{
  "hidden_size": 512,
  "num_attention_heads": 6,
  "lr_mult_up": 0.715,
  "final_lr_fraction": 0.0,
  "doc_mask": true,
  "max_steps": 7364
}
Below are experts of layer 10 (counted from 0) of a mixture-of-experts language model. Rows are named router (the router's row for the expert), up (a neuron's input weights, with its number), down (a neuron's output weights, with its number) and show model dimensions 384-447. Each number is 50 + 10 x the weight over its row's rms, rounded and kept within 0 to 99.
Before each expert's rows: "comes before" lists some tokens at least twice as common just after its tokens as in all text; "gets" lists some tokens that make up at least twice as much of what it gets as of all text. This comes from a sample of Wikipedia text that the model never trained on. Tokens count by the router's weight.

# expert 15
comes before: " ", "–", ")", ")\n", "\n", " |\n"
gets: " |", "0", ")", "9", "6", "4"
router:64 43 45 55 55 46 22 55 37 38 51 58 32 51 58 47 61 63 43 48 39 59 51 59 37 49 42 30 60 42 44 49 67 57 42 34 29 62 49 53 63 50 59 49 60 40 60 35 65 59 50 53 60 61 49 43 37 47 46 41 40 56 62 38
up0:53 40 50 45 74 49 52 39 43 42 55 38 56 54 65 53 72 42 65 39 52 56 60 46 51 71 67 40 62 46 61 47 44 40 46 33 52 51 57 51 39 67 56 45 49 39 63 39 53 41 43 55 45 51 57 34 44 41 56 43 61 58 64 58
down0:48 56 48 46 33 56 52 53 42 57 42 67 59 31 29 62 79 53 61 46 36 56 61 70 38 45 48 54 58 78 51 67 51 55 40 42 40 40 61 50 67 50 42 53 44 47 62 68 57 53 60 47 46 47 48 45 51 65 62 50 42 59 31 27
up1:55 46 43 42 65 49 35 51 65 46 42 43 46 55 60 51 48 64 52 59 43 56 55 41 52 43 41 46 54 52 27 39 68 35 43 47 63 62 55 39 59 56 47 46 59 43 47 42 50 61 36 37 54 54 49 41 46 47 39 41 53 60 42 39
down1:46 58 50 55 65 54 52 43 50 36 43 44 40 56 48 52 48 51 61 54 46 65 58 50 52 43 64 42 49 40 37 54 47 56 64 62 52 48 68 67 56 40 28 69 63 49 65 48 51 45 49 49 46 52 64 79 60 65 59 48 48 55 46 44
up2:46 57 55 16 76 43 62 37 43 32 37 49 47 56 52 40 69 56 49 48 64 53 42 50 55 49 47 57 50 45 61 61 38 61 46 47 48 39 74 46 56 67 38 40 43 43 60 39 50 57 41 44 45 39 65 33 44 54 71 51 49 54 54 49
down2:54 56 34 60 36 40 35 66 44 58 54 41 64 56 57 45 46 54 57 50 36 57 42 33 56 65 44 45 51 37 41 39 42 52 62 53 46 48 57 33 41 52 54 55 54 50 43 28 48 66 47 40 44 53 33 57 50 46 34 53 54 41 49 47
up3:65 52 33 57 43 57 46 51 58 63 56 61 33 39 62 58 63 42 31 48 44 61 48 64 48 33 42 48 35 30 50 51 61 57 44 46 64 36 54 52 63 46 55 60 49 45 65 26 52 60 62 44 41 41 50 56 34 49 45 62 48 56 62 41
down3:30 49 67 54 24 54 39 51 64 47 32 52 29 53 42 46 42 67 54 45 55 65 51 43 45 50 30 36 28 47 57 58 43 47 46 57 38 51 44 60 63 51 47 45 30 47 44 61 43 47 41 35 42 55 64 58 50 58 52 43 48 42 44 55
up4:52 65 58 40 55 56 38 47 32 55 49 49 32 36 60 58 42 28 55 46 50 55 55 56 42 43 45 40 60 30 33 69 49 35 50 45 46 61 51 49 61 44 51 63 48 49 58 71 46 64 41 47 54 49 77 47 45 58 63 40 55 37 44 62
down4:58 57 39 42 46 63 51 42 56 75 25 60 53 52 56 39 49 39 42 36 36 41 59 62 73 45 43 37 29 52 51 71 47 41 47 61 45 51 51 45 53 52 44 48 55 35 45 36 55 42 37 47 55 66 23 46 48 57 65 33 45 61 43 51
up5:43 41 49 49 69 17 52 36 44 49 78 55 45 56 67 50 48 27 48 61 68 44 49 45 48 56 51 64 60 44 39 62 46 37 38 51 38 52 43 46 60 46 52 49 57 61 54 41 51 38 51 46 46 39 38 52 33 37 31 42 71 57 47 41
down5:49 53 67 46 53 52 55 49 60 72 47 35 43 51 47 48 51 58 41 37 51 49 41 60 54 46 48 51 41 52 46 46 53 62 70 49 48 57 55 47 46 53 55 54 57 55 47 53 44 41 63 50 68 67 52 53 58 56 27 51 60 38 57 46

# expert 6
comes before: "|", " The", "==", "6", "5", "0"
gets: ".", ".\n\n", " |\n", " ", " \"", "=="
router:53 44 46 44 43 65 56 33 41 40 45 49 47 47 55 35 45 46 44 43 46 50 34 46 49 44 62 53 52 45 37 50 50 42 19 55 48 47 34 51 42 61 39 51 58 53 52 44 58 56 56 44 56 47 43 44 70 45 54 53 59 56 37 42
up0:59 41 46 75 56 44 45 53 43 38 59 33 47 62 43 55 45 65 57 23 39 35 30 61 54 41 36 58 52 52 46 58 50 56 36 56 42 50 42 54 47 54 53 33 63 53 64 61 59 50 55 56 37 52 64 50 79 43 64 39 52 46 48 41
down0:50 49 62 53 49 53 61 63 66 56 60 54 50 47 29 43 53 53 35 42 37 52 46 39 54 58 51 47 65 44 65 64 46 34 80 27 42 45 47 38 55 41 55 55 58 55 61 47 70 79 45 45 50 47 56 52 47 63 46 56 55 59 52 60
up1:58 52 42 45 49 56 63 46 37 41 47 33 44 40 60 55 71 50 49 52 43 39 44 50 61 33 56 61 46 50 49 44 46 57 69 42 46 63 62 44 59 49 60 47 44 73 56 54 50 58 58 56 43 55 44 49 52 64 27 55 63 43 55 74
down1:61 39 39 61 60 37 47 57 40 39 47 47 55 57 30 49 72 39 50 66 59 51 61 54 42 52 45 67 51 58 51 51 57 50 47 54 51 42 33 37 54 48 42 50 49 55 39 38 47 60 64 38 50 56 59 70 42 38 58 33 44 39 52 68
up2:51 28 45 37 50 48 52 55 54 49 48 55 52 35 54 54 70 50 58 55 59 66 55 55 46 34 49 51 53 66 50 52 40 51 64 50 55 54 73 41 54 59 29 48 45 41 56 38 43 26 44 39 45 50 42 60 51 34 53 57 46 64 45 47
down2:70 60 31 50 32 79 62 62 33 49 58 65 46 50 36 54 58 58 49 61 43 40 49 51 45 50 55 48 52 65 54 41 50 69 47 60 56 66 40 43 60 43 60 60 34 67 48 51 48 55 61 42 44 68 47 53 62 53 23 46 67 55 54 42
up3:53 53 52 44 50 59 44 56 57 52 58 44 50 62 56 49 31 80 44 53 51 42 53 58 55 55 53 61 58 57 38 37 38 53 40 55 50 34 27 62 52 45 62 54 73 59 41 45 54 57 48 34 55 45 49 39 40 41 56 43 63 52 39 57
down3:56 48 39 41 46 50 57 53 45 42 57 65 54 44 43 57 66 57 44 36 65 51 56 44 47 37 35 58 45 56 47 55 51 48 30 49 48 75 74 52 51 55 57 66 37 55 38 61 42 53 59 37 38 56 48 49 65 48 64 66 55 41 52 55
up4:54 48 40 30 48 44 45 37 59 56 46 57 60 41 45 45 57 57 53 85 48 60 43 52 47 52 51 57 39 58 45 60 28 61 47 57 48 75 58 42 49 63 43 43 47 36 54 48 48 43 44 42 31 70 45 47 48 54 62 43 57 57 64 39
down4:57 42 48 40 43 44 23 50 42 39 52 53 56 42 35 64 51 60 48 47 60 50 58 43 51 43 65 59 34 34 53 43 50 58 46 86 56 60 58 54 47 70 53 65 53 44 69 60 54 58 39 49 47 62 59 38 63 47 59 48 42 34 55 34
up5:54 36 49 64 45 47 43 54 55 45 34 54 45 41 54 42 22 53 49 37 58 48 33 51 43 43 49 43 35 59 63 82 42 63 45 40 56 52 48 37 44 35 44 40 56 45 54 62 69 63 69 63 52 48 35 39 59 55 37 61 39 57 55 12
down5:67 46 39 61 54 32 42 54 42 47 61 61 39 54 34 48 55 37 60 47 53 68 53 45 64 31 60 44 46 39 73 45 40 27 57 42 55 39 41 50 47 42 41 53 52 47 44 56 41 44 42 42 55 36 58 65 67 44 49 37 44 52 42 42

# expert 7
comes before: " the", " a", " to", " in", " his", " on"
gets: " was", " to", " for", " is", " with", " had"
router:56 39 57 54 52 56 44 44 25 35 61 52 47 45 44 46 56 64 42 41 42 58 44 53 62 41 43 61 33 61 56 45 57 52 41 51 43 58 46 66 55 49 53 44 47 67 44 41 42 47 45 38 66 37 55 57 49 33 45 45 51 47 71 40
up0:41 74 47 33 47 42 64 41 35 38 39 57 52 57 49 52 66 60 53 47 60 48 52 52 38 66 61 66 54 61 40 46 57 59 50 61 60 48 48 54 50 41 75 56 45 35 36 58 44 61 46 52 63 62 66 68 57 57 34 50 48 48 44 49
down0:49 58 51 37 54 43 44 43 38 39 55 40 49 44 50 35 49 61 57 43 55 46 37 46 49 25 57 29 39 61 54 41 36 31 58 45 44 43 59 43 64 61 52 47 66 48 60 51 45 36 68 49 36 45 20 55 57 39 71 56 57 46 47 45
up1:38 52 56 51 74 39 38 29 36 35 35 42 51 45 50 59 49 62 46 49 47 46 56 62 61 55 43 56 58 40 71 41 41 38 60 52 45 55 59 67 59 40 45 52 69 39 45 50 44 46 53 44 40 56 47 61 50 47 57 43 51 52 49 60
down1:60 56 51 68 53 50 63 56 58 58 65 48 61 69 57 41 40 45 59 50 59 59 48 49 56 49 50 45 48 62 46 72 39 56 49 61 52 52 46 37 49 67 51 60 48 25 35 63 49 56 55 55 57 44 58 48 55 53 51 40 46 39 30 58
up2:53 51 70 31 55 49 50 49 37 53 33 50 69 47 38 52 51 51 66 47 33 49 47 61 50 40 19 61 57 77 39 72 48 43 41 59 59 43 72 58 58 38 49 53 41 47 60 40 51 55 41 43 35 60 52 55 49 44 47 60 52 45 42 63
down2:39 43 47 29 42 48 42 43 50 38 62 43 47 46 61 62 51 62 35 60 33 57 64 38 53 54 72 41 57 53 58 31 42 62 47 43 39 49 72 53 46 55 63 45 60 41 82 50 39 64 70 33 62 41 38 50 43 46 48 36 54 40 40 39
up3:56 44 50 59 41 53 53 58 49 65 20 72 45 58 43 50 35 59 59 46 54 65 48 57 44 42 57 52 49 58 62 53 63 57 50 42 38 37 56 37 47 64 66 43 51 55 59 29 38 41 43 58 68 51 44 42 39 36 57 44 45 60 77 51
down3:58 61 59 52 42 55 56 37 50 62 71 56 53 47 61 45 45 61 54 60 43 42 68 54 51 59 56 49 51 39 50 57 31 60 65 58 48 67 42 52 59 55 35 46 46 46 50 56 52 61 55 52 39 41 53 49 41 52 61 49 63 56 51 46
up4:58 31 41 55 40 52 55 57 57 51 58 32 42 40 68 53 49 45 49 31 55 53 57 45 56 53 62 52 57 50 49 45 35 54 27 47 55 48 66 34 56 53 47 59 48 60 60 47 47 49 38 64 52 54 32 42 45 68 51 54 43 53 32 61
down4:55 59 33 67 51 65 48 54 65 69 28 52 52 43 55 57 45 61 48 34 50 28 44 44 57 40 61 51 47 59 73 54 44 55 73 48 55 42 50 56 61 40 43 48 50 69 36 46 54 40 38 53 37 52 51 29 55 45 43 49 37 42 61 62
up5:50 51 65 52 47 54 40 57 57 52 40 57 27 55 50 52 48 55 50 29 45 64 43 60 49 55 53 55 58 48 55 71 32 51 55 49 57 60 46 61 67 74 52 47 63 66 51 50 67 74 57 55 55 50 28 36 67 53 39 59 37 41 49 45
down5:43 53 38 51 43 47 55 62 61 45 42 32 50 48 44 73 54 49 62 73 66 51 40 51 53 37 44 49 60 35 57 26 73 53 31 66 35 52 35 52 41 36 56 54 36 30 51 45 53 55 42 46 52 36 44 52 38 56 53 59 66 62 62 52

# expert 13
comes before: " the", " ", " United", " his", " New", " States"
gets: " the", " in", " |", " a", " of", " by"
router:43 38 49 28 57 60 55 59 47 55 60 42 38 47 64 42 45 56 47 43 35 59 64 61 42 34 60 48 49 38 46 55 60 47 40 53 35 59 60 54 56 44 47 55 47 48 58 49 50 30 40 43 59 34 44 52 46 49 47 42 54 41 56 41
up0:58 51 56 51 44 48 54 54 54 70 42 43 43 53 65 45 24 40 31 48 38 52 72 44 18 46 48 43 59 35 53 48 62 46 65 56 25 64 56 71 47 50 44 53 42 36 42 66 60 53 37 57 41 39 32 49 54 58 44 79 48 59 48 60
down0:63 46 44 51 48 43 51 31 57 40 35 52 58 47 46 59 65 66 44 37 44 46 44 38 51 62 49 41 37 47 49 59 32 51 62 53 53 39 46 35 51 61 35 48 42 67 58 49 43 51 48 77 46 37 34 34 42 49 31 52 53 54 62 25
up1:60 42 59 48 57 51 62 45 43 61 57 56 47 41 44 46 68 29 56 43 51 47 53 38 58 55 38 68 45 35 48 57 62 39 41 49 65 68 52 48 57 50 49 48 49 38 22 44 64 51 40 56 50 72 50 36 43 41 50 58 40 48 55 53
down1:44 59 47 56 45 52 34 65 32 48 52 51 35 47 44 69 51 59 50 50 49 49 38 43 51 44 46 50 49 52 43 47 58 51 65 45 49 32 61 31 47 39 61 42 55 63 52 45 48 71 41 51 27 44 60 35 49 44 63 68 48 55 39 65
up2:39 45 31 34 43 66 43 41 45 55 43 52 48 59 60 46 52 33 50 72 45 54 39 49 45 47 56 56 58 59 42 33 21 56 44 53 33 52 48 51 40 51 47 46 42 57 42 37 49 53 52 51 73 52 49 45 52 33 61 77 36 36 45 54
down2:48 32 60 24 45 46 45 46 55 55 51 27 40 48 51 55 43 40 72 41 37 58 60 56 66 52 62 53 56 47 55 45 42 49 50 55 40 65 46 45 67 48 56 60 55 56 40 62 57 60 61 22 60 67 28 50 51 70 32 56 42 45 30 51
up3:53 51 55 43 54 52 55 40 53 47 48 32 50 42 56 68 49 53 50 58 53 49 59 56 47 41 57 58 57 58 50 67 39 57 46 47 58 44 43 47 61 44 51 57 62 41 57 53 63 47 42 59 49 19 60 48 45 36 66 35 62 38 42 59
down3:44 53 66 51 30 41 58 43 93 61 45 51 43 53 52 52 57 59 40 54 31 44 44 51 49 43 56 36 53 37 42 32 52 31 54 73 61 60 54 47 53 46 33 54 48 40 44 31 44 55 60 46 51 30 46 68 55 52 47 48 43 45 37 59
up4:44 45 62 53 55 43 70 67 36 43 72 52 50 38 62 44 56 46 38 58 60 47 56 44 43 39 44 42 66 53 54 57 60 47 39 40 80 57 54 51 43 53 60 49 48 64 39 63 36 50 32 53 44 68 58 54 52 30 62 59 49 44 43 56
down4:48 42 32 53 48 41 62 52 50 65 46 44 56 61 48 40 75 56 44 57 35 52 50 47 44 53 55 46 40 38 42 47 44 37 60 39 37 61 60 54 60 34 45 50 41 45 49 46 58 58 47 44 54 24 63 35 34 53 52 46 51 47 61 49
up5:55 64 43 42 54 58 50 54 51 65 61 40 51 48 38 47 45 45 45 54 50 42 52 51 59 66 51 65 44 46 27 51 31 58 52 64 46 51 43 63 55 80 51 50 40 43 35 51 54 65 70 41 33 40 62 40 43 38 54 54 52 44 58 51
down5:44 09 54 54 50 54 40 59 48 35 44 63 53 71 53 48 47 56 52 44 55 42 44 50 37 53 56 53 46 51 50 60 52 45 49 49 60 56 70 44 48 50 61 68 51 37 44 48 53 29 55 41 62 38 54 48 44 53 38 46 44 62 39 67

# expert 8
comes before: "-", "|", "1", "0", "2", "201"
gets: " ", "\n", " (", " |\n", "\n\n", ")\n"
router:53 37 61 44 65 50 53 46 30 45 52 53 46 51 35 54 52 59 41 42 49 61 50 65 47 53 40 47 61 59 34 60 54 33 45 48 37 58 39 42 50 46 62 35 48 53 59 50 59 35 35 56 35 57 50 37 70 53 63 51 50 60 70 45
up0:37 46 52 57 62 35 54 54 29 48 56 64 45 63 27 31 60 59 43 59 51 47 49 44 54 64 34 40 59 53 28 35 43 52 50 49 56 35 61 51 54 54 43 48 65 58 33 39 65 50 60 55 52 46 55 52 58 46 28 57 50 59 61 51
down0:53 30 34 56 49 45 45 50 48 62 38 42 28 36 61 52 60 42 47 54 61 66 53 50 52 56 46 39 60 45 57 47 44 54 37 50 49 67 40 54 46 54 33 46 55 61 35 50 58 39 46 40 60 55 39 44 59 49 68 49 52 43 51 49
up1:49 47 56 24 56 46 50 55 50 54 70 39 50 39 48 35 38 60 49 69 42 41 48 42 47 56 55 63 54 57 47 36 52 67 52 46 57 65 49 37 38 40 47 54 66 68 55 53 38 39 40 48 37 30 46 60 59 49 68 74 54 43 60 64
down1:33 41 37 54 53 61 50 38 38 59 48 46 33 56 47 51 60 73 46 48 35 56 59 42 42 56 58 30 47 62 50 46 45 28 53 46 49 49 58 55 65 59 64 61 48 45 38 39 36 58 51 52 53 41 53 46 58 50 40 31 51 30 54 58
up2:45 45 60 52 38 45 43 38 35 39 52 44 54 48 40 63 41 46 58 42 44 53 52 34 67 44 36 56 77 68 50 21 38 47 46 41 51 65 50 58 57 45 51 51 65 54 74 43 35 53 52 51 62 65 53 53 45 52 51 54 55 51 55 43
down2:60 63 42 47 43 50 55 64 46 30 60 43 37 62 55 44 39 25 46 60 43 43 36 63 70 48 32 58 46 57 55 52 53 50 56 29 45 50 38 49 43 43 49 49 54 65 68 45 68 23 45 43 46 58 62 54 50 56 46 41 43 74 39 55
up3:38 42 56 43 61 48 48 35 41 50 67 47 56 44 67 46 36 54 60 34 68 56 28 48 27 47 47 53 54 58 58 74 58 47 33 33 43 59 55 67 56 49 36 45 60 54 62 63 59 84 42 58 43 57 68 52 56 54 37 48 38 40 48 31
down3:62 68 57 46 41 64 59 51 50 51 55 46 62 46 71 60 42 47 35 25 61 64 58 40 51 49 29 33 54 64 38 38 46 52 50 51 54 53 69 46 51 69 58 60 58 42 66 61 51 40 55 52 40 59 50 58 54 51 47 55 54 58 55 55
up4:47 57 43 53 38 41 29 29 46 59 64 63 59 43 66 44 42 49 47 45 63 53 57 57 67 39 63 44 42 56 38 41 65 37 51 47 44 45 49 47 32 50 49 57 48 46 50 61 58 52 49 38 40 50 54 60 46 66 43 68 62 65 51 56
down4:55 62 62 50 49 59 43 48 49 55 47 68 54 57 23 47 50 50 54 64 49 54 62 53 41 50 42 56 54 50 39 45 70 50 51 58 53 44 44 49 56 53 47 38 59 39 43 66 54 52 50 59 48 44 48 51 59 58 59 54 55 32 54 45
up5:49 47 51 61 70 47 42 47 40 48 42 53 62 38 40 56 32 71 52 38 37 40 54 59 52 54 65 42 54 63 41 60 34 44 45 47 73 52 46 61 45 59 45 36 64 52 51 47 67 47 52 58 52 47 39 55 67 49 62 70 54 62 52 43
down5:56 63 53 46 74 44 43 45 54 37 50 65 36 42 42 47 44 47 61 59 51 55 54 45 46 56 53 52 53 52 56 48 42 64 48 37 38 46 47 46 55 50 72 65 70 52 53 44 52 59 63 62 42 51 40 55 44 73 64 42 57 49 34 64

# expert 2
comes before: " ", " \"", " No", " P", " W", " Total"
gets: "|", ":", " |", "-", " a", " as"
router:55 51 49 41 51 56 30 46 51 30 61 49 33 28 39 34 56 61 52 51 50 56 43 52 55 41 41 42 57 48 44 61 50 31 35 51 30 60 67 63 55 67 62 52 50 65 37 37 38 46 45 61 31 35 49 53 56 54 33 38 61 42 38 47
up0:41 38 45 29 52 55 52 48 50 39 65 55 36 40 51 57 59 46 43 54 39 40 43 52 58 36 57 60 36 63 48 43 47 71 49 51 63 37 26 32 44 54 50 60 53 57 64 33 41 42 45 61 49 24 40 42 61 63 40 47 26 48 59 68
down0:47 40 54 70 56 67 53 42 45 42 43 53 41 63 53 51 58 57 48 46 31 37 43 45 39 47 57 69 56 49 39 44 52 70 61 41 60 61 51 54 49 51 51 58 36 51 69 56 59 45 50 59 58 56 54 49 48 35 58 31 43 32 68 40
up1:55 44 45 25 48 36 50 51 31 48 30 48 37 48 52 37 48 65 52 44 62 45 51 39 31 31 38 70 57 45 42 60 48 38 44 40 56 55 35 42 46 35 58 46 60 54 42 49 57 51 41 54 44 51 52 37 70 54 37 46 56 36 54 59
down1:58 61 48 54 53 41 40 64 27 55 46 44 49 55 42 52 54 69 53 44 53 56 46 54 48 39 39 47 57 55 62 59 68 34 54 50 48 64 55 50 50 65 60 45 48 47 82 44 47 54 29 51 45 63 61 67 33 43 46 50 46 47 45 53
up2:55 46 63 37 52 50 41 55 59 41 53 40 44 49 63 50 39 72 48 25 57 58 51 53 32 40 53 58 49 44 41 81 43 48 41 60 44 33 68 66 55 52 65 57 65 69 51 57 52 50 56 58 49 58 43 46 58 53 46 42 43 45 53 57
down2:51 62 54 30 43 51 58 56 42 51 40 55 62 49 44 55 47 66 41 40 64 59 46 40 56 50 33 45 55 70 35 62 49 40 52 45 45 62 55 41 37 27 51 47 40 54 55 64 44 65 29 48 53 36 62 54 57 65 55 53 54 45 43 46
up3:46 54 69 49 57 60 43 30 36 65 49 40 48 56 52 42 56 59 50 47 62 59 55 56 46 57 39 30 54 71 46 53 40 50 38 51 49 52 44 55 62 67 35 53 34 76 40 40 56 52 65 60 34 39 53 44 43 42 44 58 61 42 31 41
down3:43 55 69 59 57 45 54 57 69 50 54 40 62 42 55 40 51 64 52 42 37 33 42 54 42 50 49 70 60 57 62 54 63 46 57 49 51 49 58 39 53 49 47 50 49 46 57 53 41 45 58 53 51 65 50 43 59 52 33 53 49 45 53 49
up4:64 64 37 44 60 51 55 47 45 51 42 53 42 57 51 51 56 52 47 34 62 62 48 60 39 53 53 51 52 34 50 39 38 45 61 37 60 43 43 63 54 38 63 50 52 55 61 54 43 54 43 63 29 51 42 45 59 57 56 36 65 44 46 61
down4:59 51 51 40 35 53 52 39 48 41 56 49 52 54 52 49 47 54 39 54 58 42 61 46 59 59 59 58 40 44 50 43 49 47 54 34 37 37 40 53 51 63 29 41 46 50 39 38 31 47 24 48 60 47 49 47 47 35 75 48 55 49 42 51
up5:42 70 60 38 59 59 45 59 61 44 72 41 43 41 44 53 49 75 52 59 51 53 49 57 44 30 52 56 67 39 45 56 55 52 55 56 41 63 58 35 67 48 64 52 53 59 30 38 47 37 65 64 34 24 54 45 55 70 64 35 44 40 47 46
down5:63 51 47 32 51 64 53 60 46 51 60 55 56 40 28 57 66 44 55 34 53 48 44 51 64 55 41 50 47 32 52 53 50 51 31 61 66 57 58 46 47 51 34 63 34 43 42 54 47 50 44 50 53 55 33 54 46 65 46 59 40 54 42 63

# expert 10
comes before: ".", " |", ",", "–", "th", ";"
gets: "1", "2", "3", "0", "4", "5"
router:47 44 56 56 45 74 46 37 30 47 57 62 40 37 65 68 63 48 40 47 50 53 46 68 59 30 54 50 60 55 42 42 62 51 36 67 41 62 39 62 50 41 53 42 45 55 52 44 47 40 35 62 48 43 49 29 61 29 48 53 46 38 74 52
up0:51 48 48 72 55 47 54 53 54 53 61 53 59 62 63 47 56 48 48 50 55 53 54 61 47 47 44 64 31 46 49 54 45 48 47 44 53 40 58 50 59 32 65 66 59 67 38 67 48 44 54 33 33 47 45 51 53 55 45 30 57 44 58 44
down0:55 47 62 42 59 47 57 59 51 60 48 42 64 46 53 39 64 52 39 66 53 41 56 38 52 48 43 49 45 43 51 63 46 39 17 60 31 39 44 36 37 67 69 39 48 36 30 45 34 69 37 53 54 31 59 55 40 41 51 53 54 52 50 39
up1:59 55 58 64 59 55 55 43 34 55 69 55 47 37 47 53 64 24 51 56 35 75 36 61 43 56 51 53 55 67 54 37 44 47 40 60 43 61 54 44 54 44 58 42 47 40 35 31 44 60 41 51 64 51 38 55 46 32 43 50 51 41 76 49
down1:48 34 43 56 52 39 50 60 46 57 53 63 50 33 37 49 40 51 51 57 54 29 51 38 32 53 51 64 54 51 63 56 46 55 40 58 42 46 36 45 30 43 36 37 59 31 42 42 49 51 61 53 44 29 59 42 51 49 65 69 54 42 33 45
up2:38 43 65 30 65 75 50 26 54 36 39 53 71 48 57 69 51 43 61 33 63 48 66 71 46 39 61 46 45 48 57 39 54 51 43 57 58 48 56 40 52 61 60 52 56 49 58 61 55 66 36 49 57 66 69 47 61 78 46 39 54 47 58 64
down2:37 58 37 58 58 56 45 61 42 42 52 56 55 58 65 52 32 61 56 42 52 34 65 69 56 49 52 44 46 33 55 54 38 27 40 63 43 48 40 39 59 60 43 46 61 74 44 67 49 55 48 48 56 60 44 47 57 55 46 58 49 36 34 52
up3:43 59 59 70 50 62 48 46 57 33 42 44 49 49 39 53 43 51 49 63 44 43 58 48 51 50 40 40 50 39 48 60 35 67 40 39 60 41 29 45 47 41 45 49 61 45 45 59 53 54 58 38 72 71 46 52 45 46 64 44 45 52 41 50
down3:31 52 54 44 45 41 50 44 58 41 41 46 44 56 53 49 46 47 23 58 25 49 51 61 49 52 28 48 65 53 54 50 63 36 49 45 31 35 47 29 62 79 48 33 47 43 38 46 64 53 45 72 45 47 51 58 54 65 41 57 51 51 39 55
up4:53 55 65 43 57 47 38 40 38 58 44 50 35 43 68 48 32 40 52 54 56 66 34 36 51 45 54 57 55 62 20 54 53 39 49 60 46 53 75 52 62 47 44 41 54 66 49 41 57 64 49 45 40 59 38 45 59 60 67 51 46 49 60 65
down4:52 41 60 45 58 48 49 38 46 34 67 65 53 39 25 57 45 58 37 54 47 48 45 49 51 36 55 68 51 59 55 60 47 51 68 44 45 51 32 57 36 65 57 80 46 44 54 60 58 52 67 58 68 56 51 50 42 52 32 51 45 36 70 32
up5:53 51 42 60 42 56 53 53 42 36 36 73 49 50 56 50 38 53 44 50 50 45 35 46 57 59 40 37 56 41 50 51 58 59 42 56 46 50 75 49 52 60 61 49 57 42 48 45 68 49 57 43 53 47 55 67 55 49 38 33 53 50 53 42
down5:62 49 21 38 54 54 52 52 57 61 53 34 47 58 43 40 60 47 43 49 79 55 55 70 70 50 43 37 59 30 43 32 55 48 53 29 48 52 59 23 46 54 51 67 25 51 55 53 56 51 46 51 50 45 49 61 48 52 65 46 49 42 48 48